config.yaml
n_layer: 8
d_model: 224
n_experts: 48
experts_per_token: 2
d_expert: 320
d_shared_expert: 0
activation: "squared_relu"
moe_layers: [1, 3, 5, 7]
router_score: "softmax"
normalize_top_k: true
routed_scale: 1.0
balance_loss: 0.0156
balance_bias: false
router_z_loss: 0.001
init_std_router: 0.0138
lr_router: 0.000957
vocab_size: 22575
norm: "rmsnorm"
norm_eps: 1e-06
tie_embeddings: false
optimizer: "muon_variant"
lr: 0.00782
beta1: 0.93
grad_clip: 1.0
batch_tokens: 65536
seq_len: 256
train_tokens: 446900000
steps: 6820
dataset: "wikipedia_en"
Below are experts of layer 5 (counted from 0) of a mixture-of-experts language model. Rows are named router (the router's row for the expert), up (a neuron's input weights, with its number) and show model dimensions 0-223. Each number is 128 + 24 x the weight over its row's rms, rounded and kept within 0 to 255. Numbers have three digits each.
After each expert's rows: "comes after" lists some tokens at least twice as common just before its tokens as in all text; "mostly gets" lists some tokens that are sent to it at least half of the time. This comes from a sample of Wikipedia text that the model never trained on. Tokens count by the router's weight.

# expert 19
router:133131167138142129149149108118117119120137172157098121143137139103132136128092131154126110092106113096144148105140111145143130124155180124089087150114126152127129149133131155110140176143132102064162133172087118093125102151138089076141085103103162158103140201110106117105130140125105134161114113119154111133150150140146113153149158151127118170126150139122199127133110128161083092114124144122126158158121115101127139134154089125128120130141132133116136113171113120136129154119130118136090138077135106139168068151169111108139133132159132169164143158156176123142112147088105103106103154135091112137136107160129154119153176138139125142116129092107156114143064116115133134132163
up7:149148153127127131121149143126117134143137141089153146127158127132152110157144164113166109137064096119120116145150101129110135125082155147123081072092126142124122176110169107133141170122114108124139136128130135112124145142116106115138158174153146127143137128109123132103142112102087147110109135138137143121101126054117128116125124148128157144162140176087143129094154123137135085119137145128143140158122109118118154111158106143122134091131122101108092103140076072119129146143123127144122155118109142176142151130092144122115144089097124141127126109137154131112175117191128135167149109124113132127153131117100150178080200087126108055155142161086111144112113075125139138159133
comes after: "| ", "–", ".", ":", "+", "/ "
mostly gets: "FW ", "MF ", " ", "Apps ", "Rank ", "Ret "

# expert 8
router:150134170132188131138116152117142102106108142133125105137110155120136124104122121142143135075137130110159133161139148127115121141196173110121102133141105128085147165138127110114130139123144142089142136124106124108127121146127088122124137123100148151103145130130111109120096128120098139138153110165111148145138132137130117165119226164140138155115192119133134145148131133120137087097141135132105176136148131160157136126129042142144105091148180128101117135135098088097128152125110127114095145104124137098114131133151100108127141153146112143130137127134118139138090156064117147109088128131094134095137083158100130138146199136133118130149117065107151114167137095127112168104141
up33:105159101142133112118154144132114115109170102122137123127133153154101187131118068135111169087085147130115158110132135145118110083133053132125131129103099134099149125135139111131116101131109125164114118089161166137124139124091096088156174132172162105097154149085097123150122121103100113129114119128132128104115101115150105109141121130130131158161130149117127140089133107121108142126148120134119134162122094205173125152139123149127127112126129119138179128128129150168159113157113175137112145135131126099117067140131167155171126134127095121134120114092151127126134120108141131159117153145095155098145115185135082151120119129128113107175117100122084091186128136152133174114119
comes after: "the ", "a ", "The ", "his ", "s ", "an "
mostly gets: "members ", "species ", "students ", "events ", "songs ", "players "

# expert 46
router:136130159150131124148165120123142115119108168131086132168106099126151134075091163112118120088140139101175129137169142111168097111166132097156102199106137129111177161142096126128156146135131160121126108130105130137096156136136119096125145116103134163096137129104135120102096143127023093100124127118159136157145127125152105159115141127145099156160156117100169173136106128156139114100119127122134145146138105108132168105122085124116092115139144146123128137102121120073162147108123141132121148119110122122153111105147128084139141157133141174128115166165126146120143145101069133110116156098108122116127109109090138159145183123148140140135114093109136141135118104122131168111172
up2:138139104097126132118151157154102172124144115133085176136091110132131130119151132135065142130126122139155112137125141159149118071094135102091104176141133143145096121113121145077118131114160135111112138147124141131134131142109126121147133157110109103129101141122175156083126152154112106141107127139165139118144081131077099119126116148131088071106154154128132163147136133115124154061113128146184151117109139116137096104143148152135084122124136147083100137159117141125118152135113103121129130116127123163112148120112104093152141091111112178164123132150149144158134154154133131114103130163104086106159129086104166155161168094114150139156130125161085091136128187142150075147123
comes after: "| ", "\"", ": ", "The ", "T", "F"
mostly gets: "Love ", "Out ", "Hard ", "Kitt ", "Night ", "Sporting "

# expert 13
router:120148155136135152135118124125072100115129170135124097129111129147113105094109144132138162113055149127145139122120136115140140151142163115115134123050155089111171161123100140126125150135136108107104101172116144146165138144135106108140096102091141144120147129103118129124086140125128121106114105105145122134144174122118103161176169129106106132122145116127121109147165170125104104122126153119076121134144115141131138143162130153139112136132120045148121119119114134126162135128108107116133108093116141079183095136146108125161143141116101156139143163146184146123121145095125128129061144122111160144118116176100151147152132169146177173135130137112152189167123119100134114162123
up4:112132174150139145118155115100120075099134143103118145118098122169136130105091096147143117116154155122122124105156120149167118130111108089141153151145128129121177104120166166130142074170143118117102113164101140129103097124128098134152110131137148115156172143102162126123161144086151089089140083131138116099092121105103116138141115166112116094117091143120100119085115124142124128128132122075080151147142131130144129158138137177159084086126116110146114129164112108123129161103099139154138081144139138109143138168127173148113142157116136115134171164131128121117167146098137116130087179114136112106133092166190164106128119154161139121132103127100125123099152145090136156094160
comes after: "- ", "201", "200", "==", "202", "199"
mostly gets: "In", "Inter", "Coordinates", "pro", "Un", "Pro"

# expert 31
router:121138139134135132137110129081085138136145125146080093128086139105148093097092127105139139117115138100141108144138128134157129116138136141120097130133126156126114132171128137127121137106145117087120083162106092103128108147197103119156110113114117145104128124132108129072129133074106134160156087104163131134136160144125117106175145113132104136111151146076141131185165183130124107114160142119148126140158104166132152167116127128079095111114087096081123100120144085140160135100137117104126121129103074101137100108126151118132136162142117143161126135116139140120138185116095140099145127129119116071148133145106156094179137155170128171147150114110155117153104083146090126111125
up2:125120121152115128126114129136127121098113153164095107154122158161164138131111136172136164142124087134095129120137150151122153144153105164134127139105152168125113154112139113109053095147163138126129127126119150161136164185122119128134130103136115088096148137145173101105135132107094179147119156129126140117113173141132106144137071106087086121137176107106127161145106145137115150176110109108155113082207169133084121085102121110122116070135129130099138128103151133135118129159115119094110147106135110083114123097151143133081144121146100156145125146140164158114144117132141115118139127109113166115096130180123125125106137127202122091120129131108131134095113137097125118100138
comes after: "\n", "(", "- ", ": ", "; ", "\""
mostly gets: "J", "Ch", "H", "K", "S", "Z"

# expert 5
router:128156125160139138125145161082165123096118131121118130142120135124153129132134138119146149077100097114149163118129122116145140093146125082133124141085089152125099146143144141125162122085132123121147104148121109102149130186161112131131095122120158127110132187104062127147116131117148150148133097090156124134161145172163114110129110113126095154127144151109125145141139141141143127147167142124112142151155071137179163175126083152128066125124161083115118049121110089175156150130135141142118149117132126121168106126119106103125126127161138185178136147116146156147110122123118156116119152085127122120130116165126171164152164148158138120135138118105151137165137127142086117150141
up2:099125108101131149130129108102160150141140127086160123152141141151115161136128158118124120136121148101180092148146138106177160098110127157092127107134148143118072128120091117114126113133130143126137163141112124142151129168126131132147089145096091093139138114154128132081145126110097121129148096128088117136153132139108153155130143141140122117141146170146116144094098119154130137104131160126058119137066075143128118123107123153125167118120191160109160140158120176121130085140125118069138082109126143116114139090151106120125121143089126071163135132129103106098134148148131138137191131136158108146150092178114150123160155105092121143066132133115178140134136134141105112145118
comes after: "of ", "in ", "'", "to ", "for ", "at "
mostly gets: "their ", "his ", "the ", "her ", "whose ", "His "

# expert 35
router:123143137136124154164108117143120108110087145128112134113107170124149080143096150144131166113127124123168117145182150094106132075144176077172131139109138148123099143121129088111134147081128139112102078122113112082156137170173120107151102124116135154147168159082115120118089141109101197112182124099152110166130154112151123129158126118155133136117148135104123145168107130117131118096154159097096140154157125124167153111125092126093125106156130110151101078118114120137121158130090089109103125118130123098151143132150086122131101149132102124125155125126136148137107096085102137122112170097112129095134108136077090104163126141127150133132107104123159149139097123108114102095144
up8:144125115078127115151108100138134136145136104079125148128161168129141116175140108089137108121100158118157092140117097110106118111141170125093091125083103186095147159162154149134107186120111129182164155144106130134151135148132132116121125128164196151112141175138122125108142165146129120164154163141154150105126107136148151125159138086102113112113160113142117118118118131139087121127111117090133161143148112114143144151165128160146131122117120134138144161123125077071130112122135096133096112122123116137113125208096084119116131157161145126167134170088133146113129114105092108101154111112130113101139148085118102132117134098106149124129145126111151144107083122130092098129088
comes after: " ", "0 ", ") ", "1 ", "2 ", "3 "
mostly gets: "–; ", "| ", "—; ", "ESPN", "sq ", "frac"

# expert 26
router:089126152124160148127120124101137103136119127104107109143114085131121092091096134113173152103099076113115132129133136087142068137144143125145131124142123133122179168181091145134137122060118148124140147171125116133135104128151118124117092149123124141086151156126132124138100168099140126129140107117139159115184136133124141124136153149120126175131142122111153142145059145130088128135139131090120108148152116123156132149125114117124112140133137105137155113073099133131160149122098080128126163077101091113133129142140081116098131137165106140159112152159172139144110162092121125102135183074096107146122076122077143120151139106146141155129099095101157117135128150107088123153136
up1:105111144130131134127126133147125109112125079067075148122125148123162083113145164198143099098130139083143109117168137163142156127112130144127117137131123093100128120148162108129139119087118098158101128100095088139095083104133149106091117160121095145155098134151126111134151146085141138155133148146112135140112087094140173095149165105079103146142136095162129120095123125145139111137126125125124112158128112134127148093122115138131163147180131063149120132115123154133112170157128119139096141161108110148157169159141106163158093122146142151091139106118151099161150107162083111128109143134121095129112114174147124124138116127124146133155146142138097160144142186098100149164124
comes after: "| ", "; ", "the ", "(", ",", "."
mostly gets: "second ", "third ", "nd ", "fourth ", "first ", "first"

# expert 28
router:129123164141145160143179141127128126123105142127074114129103121133148128126141120103121152117096113101121138153131133112136131117135124100180123137090122152092144150117100074126131179129152114113090127156090137113150134129201113092116125130074138168086144152116108119146125140133152101155128121121139131136145132143142114123153163144117080128155116179050169150132141150142116065114120114129105135130195091146162181130143070134136131135135135072129110120114085096139132135108149107143121134121076133131142123115159143116123139144133131145153177164146129128090135151109111133113085172105094148107152092106136094127143136118151139125114122088115154130160128092133095127141146
up8:092131084128132124173144115201149149105144133126124111104103145076129117123089138153132093125124118121111127137131125124090150142178124121109158108116095100106125113159115123203122105094122126113105155157149096129148139174157126104112109148080083156091169127115156102098117137175141129118141125148141125095155067136121127106125108135113136119131135143113154156093124121093140158107169106157140159137163114156140146115137114171055161120174120147136130149142144131123107096146145117122124151125144109126128094137146118167120111092114132149114176144136136151080129087127110168107138111158089131110135125122148129151126164096151128140158138127134140099151084128134081140155090
comes after: "\n", "In ", "=", "on ", "6", "in "
mostly gets: "January ", "December ", "August ", "June ", "July ", "October "

# expert 40
router:121147141141138118147139107130166112108110145145079120125079113126137141122127143141092136125117103118135124126148172130138150117159111136146079133110119129132167159153134103123103125089108129102135113121107120127142116151171145102108098142112170149117148156070119123138131139123146131154171088137132158141122167134152117107126154129149113113119139125090158124132130131183131129058144113127114168128132116132186112143150119157154123098168155103107133117119125104144146158127129132138117148088119122109157081146176092126167143137105096180155119139172131138150109141085152113125093132071132165108135124116120152128141119127171126155141130095096211143163101108056132160126174
up11:151150135119126123114152101131133099106124159127217122136154108115108128124083111089092143141155119123115156166131130143152130100102182153104124135090101134111135114140095106125099138120116176140147163145115130147086137153123126105130139140108148154147134134127135132135148130119146082147097138179122133167150142123149152108081199107119107126160156087114146160108116129125110196133119127096143163140120172083141139128084115127115134087126124092163124125105147156106161151131102135129105162128159115132105124066157153129137132095143108142127107095104138108164119160094103133120147131088107126129092205137121140106089129172124138106137131137116125097114125088125107108135135
comes after: "|", ")", ".", "==", "===", ";"
mostly gets: "\n", "\n    ", "\n  ", "\n\n", "://", "\n\n "

# expert 32
router:164129158139152150147124116136116140104062133135096102139151169113157149120112183126146139133118104137127192142135121107181145128129138128121129140050109142155091129151138103121128127093141101141087145131128103132163094136099077113151064104125167121104138127103131121132105105114136146140110116151140133132138151133191104135162156119136116118155149157114153113179136154156129137094160149118121139148146097093109130137159129138122102120128155104112069111142117097125160113093126091091087133110094111124143127153136115122140147143159102156155131179171155123123125146115116090129108143122144165106140116126079115081153143150155116110097111112152167122145141121121120118074162
up2:122121126127106069143146152128129123094093126134094097163132128121069116121143147132115160138161130146092116117157134136121122111112149130138168096139131159109121134115104140109133119130114152159129139116103091141173133129173168090087107129133170147129127134114141108132104147160141133117156100120143151155124150135107111170122118183126089140124096141126121106108121081145112147141111165141117092096149114160104128150093098115145118180136127108137125132152116172134118137172112145123118138129113139091151109120069155109125122118128111129082098118113107124174156162090090116147136113145072092163146121156117171182127135134122117083191145091143144156121092130160161143083172
comes after: ": ", "- ", "of ", "in ", "-", "de "
mostly gets: "Az", "Raj", "Kar", "Ak", "Kal", "Mal"

# expert 3
router:131122174146226144122124141117103104129102133133134105173124097126137107140114124126147124110102058111155153119173117131184096130136112083150130114131101138119127129149130108133147137096134130070137121133135151129133056150139121116145100129138124138106136171118060113115108140135092168132148100120141172141154133126128121133137166110147117142166123113118132121172143167122110127124116134092130142115154115089148121118149116159114117104151106089081134127150114138067131163143124161082132148129134123132138115150117133120164137159144132143171150142125146159197116119117131157077113091079145139122130104125109139139135130128130136134141141091082141182155114107098096105126128
up5:118135124120200131141122090153105160107117134154112123100178151116110125183167158087159139140130095096165150144172118091141103123119119118148138151138115160099137141126111124152137151139122120110140163118174100148139116106180171152131102190114135128115120162140119106120125126184123114114136045127103117158104118127105097105126154142112112137149105153115120110165111176142055095132149127160112136094126136130151085166168140157119151128103119143175095118086141092146106129118140102109129111128116124128141107130110149108178138153138119125122179147068119105145124110107129097103121125123118125112107131133127149151086133083117087130120119108126129151124154131130132121122117
comes after: "| ", "(", "in ", ", ", "–", ","
mostly gets: "201", "200", "202", "197", "199", "196"

# expert 24
router:117142159151137160150152160105101141080132103158128117136106098161144101142100122129141128123120137094171150130159174094182159100111144100117111137102111089136174151138107101118149180087164154116153134137116132138130108129109105117166124107116128104114136173114107131120116181164104125145159100118149142120145099144107115138135150174154111114129168130120135143097099114166113148099131140136112142149140125111131110108132124140103102128147149111113094065096106093102114166105147143144096145115107066120146092107154102132131124179123100149111119147132105103148077195074143148098112174105150145131127115105138133109135116190159135137141121158118138122172128120110123119106133
up5:133106153113162171132167134114128128134146129140102163136159146123105122120129096143192130170161151144139126081114158156140161136140093127142149131140124092111129134114097139125143129102133154155129091138100144110191159136138137129127127113126104105150140110125129122122108095124081145111092073133115131153072139101163131133115113106120097103096132158113121120101120101162137104117118132109059138116154055091142122099153112123166191141146155120108110128135119111118142139072142157108125120109117135098149128125166167117137142126134169167140176120120102152129111117099152120122171118104135107143181154181145150107099121149127142095113139098121125094122089155151143082118140
comes after: ", ", "well ", ") ", "known ", "such ", "\" "
mostly gets: "and ", "& ", "but ", "“", "De ", "\""

# expert 9
router:148144148159140171151155127078094089103109131125146102141112142113141061126119123147138106115122122127156139121111137107121131128119144104122108177124083142147117183118105110107131170108170148079098118101097130141120139149116101109143121111094128113057107132107133117090103175151121140142146117116150117132130101155132122138124127121155139132118131149103161111185100126117083108124132173127105129172130084092129144138120126141086113079122145131129133145110112137145127153142082118113099118102118108129103086143135096100163136154118108142143161139156127154111135164128117103065115119075136117143147079148106144125163158127132168138123090089104199131154089122117147124130158
up15:128137170134101114160159139167106160117148117094093144125127145157180129125124118157175133111113114129102086095113155117140145142155118137123133142089127092124136168130128093152076153134132142127101135158117152144130152139142109141094124103144074097089147127112162097193153160097110154120117135112070141140127138128144143136178144120131126114113145107099160136158147146167122122153128114062131142142154148106082133109104139154084077081136140137100125122109172081137118106160115120153159127141110144089115104119136152136127097070138132101121185129142112087140130130160125139115111114074092162162121103100150135119139111154090142133124112153137129123163134119127142141146124
comes after: ".", "==", "===", "s", ").", "\"."
mostly gets: "\". ", ".\" ", ". ", "But ", "but ", "). "

# expert 16
router:156123141144129146138153124059123099127117124135056122135102134113154144111085137134173165113140152118116141130138130107150146135145167115124104149146141158134136169163134110107140173120127166097149102112093091119113116133113133090138096141110126116104152144055138101102139154105106122164135119127120172118142152155107127145125134116162075155123164154102186129141155182148154101115151137110150178167131129103140118105155103162100117126117156132105133137135092126123134121131114148121097139112128120123185115116145097134131179121168095144158146116152143125179124164121110117114134140120114138123120102135080152137135182116163104139129125113065131118129119129169109183133154
up7:123119094122130101140144161096164118111131147132112147149124141156102126148112132094130117154136154131084152113190098110148135130092144154128123100094139135118119084139159111099123111132150155171115107130113135148160092098111146188123126165132121103141119158104130113155151153134085114120156143102112119084151128133163077152140124121132110162117159100150128129122119146134088106092091141158143144081121142132117091175130135138137181150121155142117114109128132084115144148182170129109183136101129044134114128145122124111125130134115119138174132123172107145091114110083119117125116163108126147157135101136117085138123100144101136134129108125163124120180097089169152144087142
comes after: ".", "| ", "–", ",", ":", "-"
mostly gets: "000 ", "million ", "100 ", "200 ", "kg ", "five "

# expert 25
router:170136120140165147140153141106104090113087170134134110108132153129124145113125137101092124103088086084128136132115121117145139106158152112125078137036127129136131162147114084098128142083142117149104111105110112126176075119133145113157099104132156155102143138103118114091108128117130137116119115158157167140127080135168093161171159161151112160137143142142173121159125130116109147122117148123105125107126096115119161180157124124102113112164151081143103125125075135122168149108134098093127158124120140087196152145127111122142145130134142169129127167140166152183099155101121145134117135119108136126171118121138138143148140103147156126134089128130118122159137133133128133103143
up1:139136130088152119112104143092134126161156051150144139101097132103104116110112135113108136136107114142118163105111123138152132093124124150126101151139092083144144149114106138120125153149119176148127121117167135101099156123099139131134107150143164113098188098095152104123127125077154120134110135168144124135136143105126087142146164103151068130127094144114126121129127165102149100134163082104152139137145150126122158153100138105105078125118109133105138160140098110105168161116101193133134120161140122116146086132130164130154099143145112138158140119121109144116110132067171135115128104143114106139105100145162077130161139134108136112110109135188169139145158194122136146132140
comes after: "the ", "a ", "\"", "and ", "The ", "P"
mostly gets: "Wood", "Sand", "Rock", "God", "Dar", "Hart"

# expert 20
router:101132127157145137121160144139140120116123115112094118128077145142130124123118146093150143113109133106163132143138143135137114098155151095181110183110098114122145138166146134105149142137106125125123124128097099143125115143143099091131091154106165173099147156119115113165108151103089140138174116160123130121138126105135058116120140146130067154158139133117122138139096152117108110134161179083083125154144138112120117148160099156114091107119141133097118128089137111087163194111106101126119136114141096137122145120123109141146176148157100170155128144155120130128118179124092152100122176096106120147136104125114155176170178145126123120153128109100113121140141135122088177128177
up2:100136149122126123120129130080122153148114125140169131141134116116127141132119108169125137128102155118177136114094181100142142144154177143129124104084142112135155119089135159095120121075092101134143135128123108142087117124095088156128114132126133122078150128117115124152115125133134127164130145113180116089144172140113139106105122118087115161130114145075105086124134104111110120132117141147096112119167120120100157145088128197124106218127142127107134137125170145112165151079108125133137148115174142120160122123153104125117124126133096129152087168119108135157113128125165136136134100080131104147139153101145161165109126145170151121073123143168136115108134114123157171085117
comes after: "the ", "The ", "of ", "'", "a ", "St"
mostly gets: "New ", "San ", "Western ", "Los ", "Old ", "Great "

# expert 37
router:143123112149139143134109144121115114077119151171112134139110113099140116126091137131134121116120112135133183143147131135143146115174142139117120143142124134114176145122111121099138165101143113125156100098128078085127130144146084137142110118129100141138132169108074111090087144124118123119157113107129174162130139138144118149160139138170137134109165113088158154152103155176112107081135150087099144145141120149140130120138067150154126116148130129075101145111125093135142174089144113110100134115104108118150136112180111127136134187128127138182115174147131161123144119169085115116110111136077147113136116106117147163105136167143141156111082097147183161144135077126154120115142
up13:116135066146139106127121104150129170150147176154147133157140113110135156150140115121150095121121141102145122138132104130111130113138145133132084134113161072170079099110085135148126143145132118117170127103150163082115148157161138113152138106129102165137111097119170111126117144152129141151148125139104102120128164076163134153137171113134140096136139130070187112117142124105081149134147137137118140145146147166176123147148142119119074080117099130131174151106123101112148132150087135079122121149147109166117129129110130097119085115150082126144130147119104146119131147082099135123124108111094118134139123137121128115160109123125160095131107150189163110115141085080150122161102
comes after: "to ", ", ", "he ", "and ", "who ", "which "
mostly gets: "would ", "could ", "because ", "what ", "which ", "make "

# expert 38
router:135141136150154149144112150095106106100075130160107126171149106095130110134113151128134160130079105093140152136132109103143150134155168114094110147129119093143117148113099128130184139107132104134125098138136146119176117154189124137111100139133097124134154160119117118108125169105097129117139144089101144159130093160146111128162138133155112166119131153125191091116087171144126129104125113090126134133136126118119117120121137136143136114116121107120135099132078125152165150107106083103128176092128070118116091124152127109136148140117111101164159147155109168169110096150109102135067122104096160147141103165130139138124102150165156115121080100130139153145060131114148110129146
up2:147123131123156126152102111150130124113110200109146088154146147138117124125131141123119152184158092158148144151107091128122142124158169085154112169127136098164138131113116111133174163096120124082146141133150136109131111154145097146089118144165099131115123111173123088145149171120107135126094097151127093165127155129148129115110107133184103100102161146125114058122137122111083151093146129133161136167109156160145109136143092138159069154124164125152136125136081102162100138139106124146133080118129128156171120132105138132104135134185133122120092143077110142118117124109087105115134130125120139126145142094112108098151127129138103104123132109095120136078129157113165140129100
comes after: ". ", "to ", "was ", "and ", "°", "be "
mostly gets: "However", "however", "there", "later", "said", "that"

# expert 2
router:137132124123154154145121112080113116118127133123117135111125155115159156127095151102152125099104132109149129123133111130117127107149153082137137129086103128106147115160098132096163157114143130117151105124132133143157111128127124112112086109118110161117134167107113106140097139132121120128177108104131120122162146150154101107109119111129091150137149182148136135147142119139116098120157135079111144130144155118126160155106094110155053086118163105081104086116132132101131143141085132120097132117131097119203081140125083110151135160123096151206121126122150154125088158086110105135112158075101122093139112159123147114132171162135160113100086122096119130136129107131056126134145
up2:102147148078095146112115150145078096124132093132165197099098133075123149144118141200143112136110136103092154113135145112099128140112149142145168144119149094144130083142153119105108111083143128119135123119176067161126101127148138090107136153128091065118152110147126113160126184146130124120171118128130116125134112109136136139126098148137112148165103107121134156104141082153138139135117122141150093131105113153155145113163110158098131141117127135088153164114155114095132087146130174113137135108122130149110132123163095103152127094159155145154107114109141139119145114155127107103119118152150138156119136154125131174111149107108107150097134137120151150179095151082101102123160
comes after: ". ", "as ", "is ", ", ", "a ", "of "
mostly gets: "this ", "This ", "The ", "same ", "every ", "another "

# expert 11
router:120157159142113159147130117139122094088127148162125146147131139123141101106109118123159169103121136148147153163139149117128104093121205111146115129088072147105092136146119091131126154130131128110130119145108084112141129169164129109168122171145129132100152145125076079106130168100128129143125117119171127121142113167109156124112112143120118139130120151109147167119107172121114120106133143134108112145160120109118122177154098143118107116135145136076114123114119131112113123103068108103066142110125128115136122140147123120150183128155139173125165148159117153145097187126098110099096130088118121107118104171119175183100125107137138149134098094126144145151098154109077139101130
up5:134126140143165095115120099127157123102089179178145126151118093164151141094113157150144115100186129115164111128133138149122107140077108092121087123128134124156116141150133161142120147120133117152127131125142122078101106173152079088116163097074127114101126149167121111113147118132144130166174096112139117134131121156113161151161130129104162151136120122100128099149087115141145153139120130181114126116128120135129131114123098089139109137114091107118140114097100144103120102124139131145122122097161123105169125157129128158158109115113113116142088168118126122138139089106141130127108139096105116133108149170087097152128130135161113169134097124121079167130194151188148106182100
comes after: "\n", ") ", "\n  ", " ", "by", "Total"
mostly gets: "): ", ": ", "', ", "); ", "\": ", ".; "

# expert 1
router:145112139141101148130159152125141125139137124139091127124050108109122104134126151162140132084132147132143136131149101080161121117170133120149108142116092093135116135165129126111118139104142144117157105184084114130119122180137105129123106128114175150079145121090107111110129153144102137158117115143138130143152136135146135119133141130143132108150137165093151137149173152157116105100133143112091168148155099087124137131120072176109136141127137130115119140101134126082180166118127101122089138100137106141172143101134101103159145182143090148164155131180114145126141159117106096127097145119131161089128117105110153151145180114138135115147112134075144124175113115119073120112178
up7:147084080153124154098158145134156155145149147150099157153115156156137131106111108144134144167143163118128133161137106108139163111118114148152107140184118127130135125104140078093101117071140162155099129191145109147132129144108101104118107150140102117127141119129107148109123147139100115110150142115121142104147142115097122143120122157148149130095102135082124147100129100118122117129135161094156147121120120119130126179111125085103141136106126071104116117185162091118133134125125117179112157120126130105127153113144122126124143089125094121149091110126107107167130141146102150091127157143086127116173154068155118153099108121176128175144081111178154114166107074144114124130162
comes after: "201", "200", "202", "199", "United ", "198"
mostly gets: "British ", "States ", "Australian ", "German ", "French ", "American "

# expert 45
router:142139155167123135145134148115142156104102130198095116126109089095158133114116113158114143098132116118140162121172120110171138135141164112131135113119124115100157131141135116114143139094166129107134117108114104125164115130123121106144143141075113149109137146130116117116123157129133158179125096110132113167134127101138100120163163100130128164137146126115134159141101181154102084099193099117123117154164116124110108106147110126130116124099117132115139043113100080098150133100101113094134160084141118158137130148149101058149145117139126130144139152145111135124107144068098142132119114143129124096148111176102183116142151131155157133139089106104157184162134120126132100135154
up4:140135143113121109116129138184131134123109140144103133139154125148122135114061113086158089143139134130148095126161129150145135105177150108117153157146106107142119123098108125191145122125102181176132151098155134102154170147167113160163109115108118126124163122134148059142105174129156140135112105113112195108105120161139047091152126132113118130116131111136100142074083082144108144124155115104153111109133111168100116125114123096088120106116154125143111093120121117099148131124176119143131157128117123109094115115176117133161131138170154124093134122147126126107128103110137130175138122133156118145151112124142117157088125128138144136099124089142142097118129142172136114090149
comes after: ". ", ", ", "that ", "which ", "it ", "was "
mostly gets: "has ", "not ", "she ", "they ", "He ", "him "

# expert 30
router:110136148150133133152143147110136127101114135139097118149087111096151123123114148110159140131108141142140131173136132133144154073172165146106119162112112124110142163147138133134129139131130142136124096122109152133117122156124107148147100146108142157138154164097115123131137160115100155120152114133120134126124133168147083141144151104133094136146186159123148127138058177127132113112154158160127121148114109123155102147159035161097105106117166136092120091120069112110126158119111120133132166123119131124154130112131095116133172142119117121143137169148184152118089113097100155099102194090096105139141101099124162164149199149143165112125156134094126130140145132143106147118129
up2:137138120097104123175116126097156172149150122125129128132181132134162139136140109157126107115109134110153081156155146108141102115103138115099120135114124113138130137124178079124119106162120119127133169132075158107119105154126156081109118135163138124143149138134131131120131131117106126121110097090116107109062120145133084180149120136141135098132110119157123078158155162090112139111180107158138167154083126108154125129110125112120125067150138128147095096153133161160138141166124100182135141163141145153106124122073137084109135177096158112119110112152129148145124137103149141123112121127152128177135137113103053137176128132103131124114114119112145129161113089156140095151114
comes after: "-", "of ", "a ", "and ", "with ", "for "
mostly gets: "many ", "several ", "some ", "these ", "two ", "local "

# expert 15
router:152148134153109107134128123123129112144102168131098124110155088098181126087128129137162147125124091099127209141131122132141124148182132134154115163129137079094139128139104120144157132130095106104150145123125117145117139161148120121156123137121130132098137121114152128098103178110070144136163122127108132162129151173148106120128156166161114154166155141091134118125125137122102134110122146121127152151120113126154141124199075113152108102112096133082089099079113123106166127140124129131113146123080139115181103127124124101151139157176151170166142129118108151111105139133086089101123119112091134177143100129114123127156159138157135120121106102162149133171090130140107079122134
up13:115118137112125157164092156130170165112115115138110116116120113118127086091138121119115146118151139100101161116083083111130109163140146137116119103128140131141102107111138164134140118081121130130158093115157148098136118129139140137126111118145087120098141123118147118138101179144125144132127097101142134137156120084132137126132177148093135144154079155115103133131146143155105177146144132144202114132136159134128119124157096104156181139130188116124153121159122081119127153121152087097076087125107123164119125113099162140145154116116146094136107107133130103123125130074148097093109127140119112145143113131112173078095184168079186151152108151127113137116101162136128149156147
comes after: "was ", "is ", "were ", "be ", "been ", "also "
mostly gets: "located ", "due ", "moved ", "returned ", "worked ", "According "

# expert 7
router:147155163158145154133141141122115094130125143128116106148130132120142109101133138068134131116125133120143137137148184111132091109097145113170111120111095150120148148141106070122136160107104150116125122172111104103140105131156117091151120132118156116126145170129082124156117147118128147154136113141113172136130131168115094116160123146118142181120112157139137150129139198154115121112171180127091177133129131095138155175151082180092118117129101122107079115103108113099121149111127109123107164096129109081125104124151085114138127153122112148119152166160140111159077130137072103097111144105100135111139123100132158139146107138164130140163097092089153130148122134120078127092131
up1:140122163140168089174138114129110093136143110082103126110126135144087166138097137135167139136098126178117115153153123110093159113080126137130112115100139153134126146129125116126161140108082083154084104147148121147136178087098137153123091124112131091161116121120118169128133131164107160122101130113200116145143129104133095105144164136155116173128130110167089145145151138104098154099090095112154111143166075100124106160110111159116119135118099127144130165136132129175103132122142114139145132101137159162137106120090078134141142148144141150156125103144140116103128143135165115100128107174109063107100143107138136103132106143120130116141121103093137140171100140133141155160157
comes after: "\n", "\n\n", "=", " ", "1 ", "by"
mostly gets: "=== ", "==== ", "GBR ", "Sir ", "= ", "FRA "